python train.py --experts_per_token=1 --d_expert=192 --router_logit_norm=1.0 --router_bias=true --init_std_router=0.011
Below are experts of layer 3 (counted from 0) of a mixture-of-experts language model. Rows are named router (the router's row for the expert), up (a neuron's input weights, with its number), down (a neuron's output weights, with its number) and show model dimensions 0-127. Each number is 128 + 32 x the weight over its row's rms, rounded and kept within 0 to 255.
Before each expert's rows: a language model's description of what the expert responds to; "mostly gets" lists some tokens that are sent to it at least half of the time. This comes from a sample of Wikipedia text that the model never trained on.

# expert 13
Description: Pipes and digits in statistics and election tables, semicolons in year lists, and word-finishing pieces like Compet-ition, interp-ret, commun-ist.
mostly gets: " player", " Group", " –;", "ition", " politician", " Association"
router [ 80 130  71 131 160 153 130 149 117  92 145 134 115 120 125  95  98  96  86 178 133 148 114 151  96 117  37 156 117 187 153 200 137 122  77 134 127 105 119 150 138  75 120 197 153 150 142 105 113  87 157 140 211 115 144 100 148 149 139 197 150 131 130 142 130 129 138 141 144 161 141 134 187 118 156 100 117  89  98  59 178 118 119  89 160  72 121  96 133 190 191  94 154 136 136 140  76 104 122 130 156 167  73 133 159 171 115 120 125  98 119 161 167 135 119 121 132  96  87 114 118  75 112 129 104  93 199 135]
up0 [ 92 108 122 153 130 152 119 150 104  62 109 131 141 142 107 110 101  89 113 134 170 153  95 146 103 145 113 114 115  70 140 120 105  99 108 138 165  96 113 162 141 122 131 185 154 108 140 176  51 105  56 129 101 133 172  79  83 191  55 150 189 135 143 176 140 131 155  71 115 127  92 130 157  80 120 157 111 170 165 135 114 156 120 149  73 139 120 108 166 132  98 136 149 200 119 155  72 148  86 106 157 131 118 140 146 125  97 119 140 144 151 111  87 123 179 199 171  65  91 141 165 183  78 115 110 123  93 134]
down0 [189  89 137 128 148 176 133 160 176  87 121 146 124 121 158 116 172 189 140 136  94 131 187 116 119 158 122 138 137 142 201  75 179 146 114 165 132 101 123  95 136 104 151 124  47 164 109  86 154 161 126 120 153 148 161  75 132 128  94 116 169 134 187 105 110 197 133  90  82 102 117  65 139 144 123 165 129 120 126 124 143 114 113 108 153 134 152 133 131 107 144 126   8 138 140 156  98  93 121 119 136 128 141 105  99  96 142 122  95 146 153 106 159 168  75 117 152 193 163 154 161  95 120  97  82  73  72 117]
up1 [127 140 143 102  99 118 128 148 128 174 130 114 176 106 117  96 154 171 125 119 153  89 164 107  93  82 151  97 112 136 128  63 167 121 101 163 122 115 135 134 132 129 120 160 153 168 109 132 100  58 149 160 165 134 119 189 160 114  22 135  95 148 142 130 129  86 117 119 157 134  81  86  91 149 109  46 108 124 133 124 106  60 107 112 127  85 126 133  70 118 135 150 150 164 158 112 102 128 120 157 169 134 197  97 119 135 149 181 102 132 129 184 157 117 103 185 116 102 207  85 129 177  96  78 151 135 191 161]
down1 [ 68 135 151 114 131 139  89 143 107 114 149 132  87 107 106  76 101 162 176  60 110 158 126 161 114 106 127 148 160 105 124 140 179 122  91 129 173 134 151 124 117 129 139 146 173 141 107  89 135 141 135 118  65 108 138 122 108 114  76 100  71 113 109 131  89  85 117 182 170  80  87 132 127 147 160 141  83 144 125 136 168   7 142 138 149 118 161 170 163 140 123 121 142 108 110  95 129 160  70  68 121 110 130 154  94 180 148  68 160 180  80  83 152 125 130 121 120  86 107  88 183 112 146 186 107 140 143  68]
up2 [125 141 130 112 144 106 123 171 106 125 135 103 164 119 151 123  77  40 147 152 102 129 151 116 133  84 144 108 122 128 114  93 145 176 123 137 174  84  81 147 153  91 167 181 143 144 122 145  46 151 108 151 157 134 122 127  88 150 155 171 146  70 146 178 132 158 112  74 132 169 137 129 171 130  94  66 106 114 117 138 167  78 171 104  87 120 174 162 131 138 143 131 125  83 128 142 142 116  84 167  61 188 163 110 104 169 199  99 101 128 139 160 203 183 124  87 100 127 103 136 145 142 102 143 159 197 112 162]
down2 [145  98 175 145 141 148 125 135 187  74 101  90 151 100 184 130 121 119 127 160 188 148 122 173  55 154 160 117 155 100  91 108 172  99 131 167  87 161 167  92 102 148  89  92  79 112 117 115 102 176  56 163 127 110 163 112 145 142  60 184  98  88 139 103 153 122  83 115 184  72 166 158 100 162 138 129 142 124 122 106 145  98 131 138 157 110 145 116 101 107 166 120  74  70 139 123 185 103  81 181 164 123 120 122 135 110 114 104 163 119 105 100 142 163 110 120 164 165 137 117 164  68 129 165 159 112  71  97]

# expert 11
Description: Digits, decimal points and commas inside numbers in tables and stats, plus word pieces like -our, -or in Seymour, Westmoreland, horror.
mostly gets: " art", " City", "|---|---|---|---", " Br", "bor", " Art"
router [140 110  96 178 116 156 126 149 104  72 116 170  80  51 165 123  99 137 122 188 138 128  67 178 119 120 116 149 129 125 120 114 174 157 167 194 190 158 184 107 121 109 162 154 158 163 123 115 155  87 128 159  85 125  89 118  90  76 102  94 140 119 130 148 112 128 148 177  82 155 105  92 108 143 134  82 167 107 168 169 130 162 123 152 157 102  50  83  79  39 111 114 176 183 133 118 164 130 142 167 120  93 118 103 128 139 165 157 183 114 123 122 125 116 182 109 117 147 115 153 131 137 119 157 129 154  75 141]
up16 [166 153 135 138  84 118 132 119  74 149 146 142 188  61 137 141 126 143 174 109 100 213 137 119 174 164 113 117 100  86 158  83 103 154 185 139  82  96 139 135 111  89 120  52 171 152  87  69  94 115 151  76 140 122 113 110 165 152 103  78  88  78 149 175 120 166 109 128 119 154  88 131 142  81  96 113 130 157 170 146 140 138 154 152 110 126  37 155 123 154 156  77  92 189 119 210  94 133 123 153 107 120 159 115 124 140 147 130 102 139 175 124 164 104 124 125 123  90 145 171 115 141 113 113 123 174 147 157]
down16 [132 147 120 179 111 133 125 140 111  97 118 109 127 156 183 146 120 101  87  95 150 131  89 134  99  92 113 159 159  35  89 133 182 155 112 155 139  97 144 170  95  96 104  70 127 129 172 120 164 186 111 141 160 130 107 117 142 143 107 147  91 105 196 172 157  95  95 107 165 164 165  99 189  69 109 109 131 126 181  67 161  94 116 117 143 192 148 113 109  98 102 164  95 165 132  68 120 144 137  93 133 110 134 101 153 155 159 110 173 128 110  77  88 130  62 156 155 127  74 161 148  98 145 164 171 108  76 140]
up17 [ 75 149 134 102 150 109 185 105 163 160 111  74 174 115  65 159  80 133  92 130 130 149 110 114 121 147 134 126 136 160 181 101 145 122 116 117 111 175 101  75  94 193 111 176 147 138 124  60 156 181 128  88 108  95 128 146 133 106  87 139 212 100 149 105 162  97 130  65  89 157 154 146  84 152 109 114 100 108 136 127 130 106 117 137 166  98 110 107 157 103 126 136 180  88 123 117 150 139  66 136  72  60 148 118 128 145 102 128 175 153 150 157  83 127 104 173 168 156 108 137  93 142 112 104 128  85  73 204]
down17 [107 118 149 103 162  89 129 160 175 117 128 114 118 114 134  90  70 181 127 132 146 124  96 132 106 179  90 173  97 109  67 175  90 119 141 132 150 152 130 156 108 140 102 129 144 128 177  95 155 179  77  76 136  81 154 122 159  60  98 161 105 133  42 130 157  81 215 145 139 148  72 119 124 152 147 107 161 130 141 126  90 116  91 106 154 137 161  95 152  82  70 147 166  99 135  67 211 133 128  79 118 136 122 147 104 128 125 138 173 148 149 128 130 106 127 123 112 147  91 101 182 153 116 159 117 101  75 185]
up18 [132 123 125 135 148 135 152 127 109  94 133  84  92 119 128  94 121 117 129 106  95  90  92  89 143 156 189 100 105 150 118 144 143 123 143 175 141 141 142 140  95 184 136  34 134 171 145  55 133 103 101 104 122 100  74 162  97  95  81 159 181  68 136 167 194  83 159 109 119 173 114 173 144 121 102 152  91 137  78  90 129 122 171 102 115 194  96  78  61 141 108 182 111 121 135 140 154 122  92 204 100 150 128 106 128  74 137  91  97 139 115 101  84 108 130  96 136 132  83 110  87 178 139 115 170 118 151 112]
down18 [145 119 117 135 115 151  88 144 147 127 160 136  89 118 140 101 143 116 127 142 103 170 203 140 186 150 166  87  54  91  72 122 119 132 117 166 141 151 130 143 115 114 156 130 135 127 118  99 185 184  75 213 118 145 150 137 171 177 121 157 149  77 137 107 181 107  93 144 144 128 109  98 127 151 131 140 174  98 144  82 155  72  77 135 156  88 157 153 203  80 100 142 115 144 112 153 103 145  93  98 190 156  50 145 171 125 116 123 143 181 119 132  95 129  68 138 199 134  96 119 161 145  96 138 158 144 117 100]

# expert 12
Description: Final pieces completing words (-uation, -ions, -ure), commas and periods after dates or years, and final digits of years.
mostly gets: "\".", ".\"", "ions", ".)", " Carolina", "ibility"
router [102 109  24 100 104 166 151 172 100 112 152 194 112 138 115 124 128 113 113 128 111 178 138 129 157 176 103 124 112 122 140 153 124 145 125 133 140 116 200 180  91 114  69  78 126 113 150  63 148 128  68 156 143  60  39 151 108 119 191 134 178 171 124 152 146 138 134 132 102 142  83 124 101 150 121 118 165 126  67 129 155 140 103 106 139 130 117 153 160 139 121 160 133 149 112 137  99 120 136 189 116 161  69 156 138 146 139 171  80 126 124 216 173 126 169 120 125 130  94 121 188 109 138 114  96 151 164 128]
up0 [146 147 125  97 121 106 136 122  98 128 148 112  85 143 173 122 118 151 138 171  85 119 141 114  96 156 136 105 126 152 121  53 158 223 144 178 195 154 149  96 149 130  94 129 141 168 166 143 119 128 148 168 102 112 166  95 135 164 145 112  82  78 132 164 158 189 154 143  46  94 142 125 131 106 129 129 104  61 123 167 161 102  84 144 119  87 127 126 185 111 173 134 121 178 117 202 178  65 136 135  89 147 127 155 119 131 123 164  88 114 140  74 148 108 107  95 143 154 198 167 122 132  57 109 136 150 104 138]
down0 [ 72  58 133  94 190 144 207 112 169 145 156 133 138 161 121 127 148  86 129  88 106 116 184 130  98 138 128 144  84 138 189 130  85 123  94  81 117 130 109 137  82  81  91 125 123 141 112 126 151 107 168 104  90  94  91  98 147 173 135 114  91 171 102  99 122  83 122  94 102 141 157  54 123 150 123 127 148 141 155 176 144 125 168 147 114 109 117 135 110 100 110 134  91 153  93 158  90 133  65 173 125 150 132 112 130 159  46 118  95 145 141 186 164 171 140 182  68  90 110  81 136 156 164 120  57 120 111 139]
up1 [196 126 135 124 176 189 169 110 147  81 141  80 118 116 158 158 107 129  95 178  83  87 143  90  24  61 113  93 139 144 171 129  66  89 131 132 113 160 132 178 197 128  96 103 160 134  78 159 102 139 120  95 138 161 108 126 105 142 138 147 140  95 147 175 166 163 111 175 108 122 121 161 119 120 151 119  91 111 108 195 160 153 133 156  69 124 132 120 187 101 113  86  79 178 131 151 109 133 142 118 120  91 138 130 163 137 108 189 162 173 147 145 132  96 137 117 138 146 172 140  69 124 115 105 160  91 121 162]
down1 [171 164 129 182 154 153  76 122 145 123  94  93 161 128 156 161 106 118  98 152 166  93  29  95  82 144 148 214 145 111 114  58 150 115  80 148  94 101 128 126 106  62 103 158 166 130  71 156 124 155 106 143 113 155 123 159 102 101  82 116  97 147 115 126 133 138  86 110 172 192 103 167  90 170 137 108 162 165 136 122 109  80 192 113  98 113 181 115 134  97 105 128 103 138 100  47 179 157 128 122 165 127 153 152  94  89 120 159 135 134 118  83 106 113 102 106 146 143 175  97  96 148  88 114 138 135 116 133]
up2 [196  98 153 147 143 145 160 170 122 112 122 135 113  97 118 156 144 159 120 116 185 130  73 167 146  98 103 133 139 153 139 177 146 133 172 151 171  33 142 189  73 106 167 140 133 141 130  84 121 122  97  97 109  95 147 107  71  89 119 173  92  54 143  94 127 215 122 113 119 151 137 175 103 132  74 116 188 162 151 150 126 172 158 123 113 135 168 144 156 120 103 109 147  72 120 115 187 121 129 180  91 119 139 168 121 152 132  94  99 124 160 108 131 166  97 165  98 169 174 141 117 129 130 137 148 190  82 157]
down2 [114 119  87 144 147  83 100 146 129 119 134 110  59  66 155 153 148 116 115 113 104 175 172 100 147 112 161  78 126 158  35 110 143 116  90 154 145 125 190 127 117 154  95 101 125 152 116 135  98  92  93 114  58 171 149 133 187 120 118 159 131 134  64  99 126  62 116 135 136 140 151 150 147 171 131 164 187  99 101 100 115 137 127  89 121 168 200 149 143 166 136 122 120 135 117 180  81 130 148  97 133 113  67 116 108 157  45 151 124 173 134 138 125 162 126  61 107 150 114 141 136  55 129  88 166 135 101 151]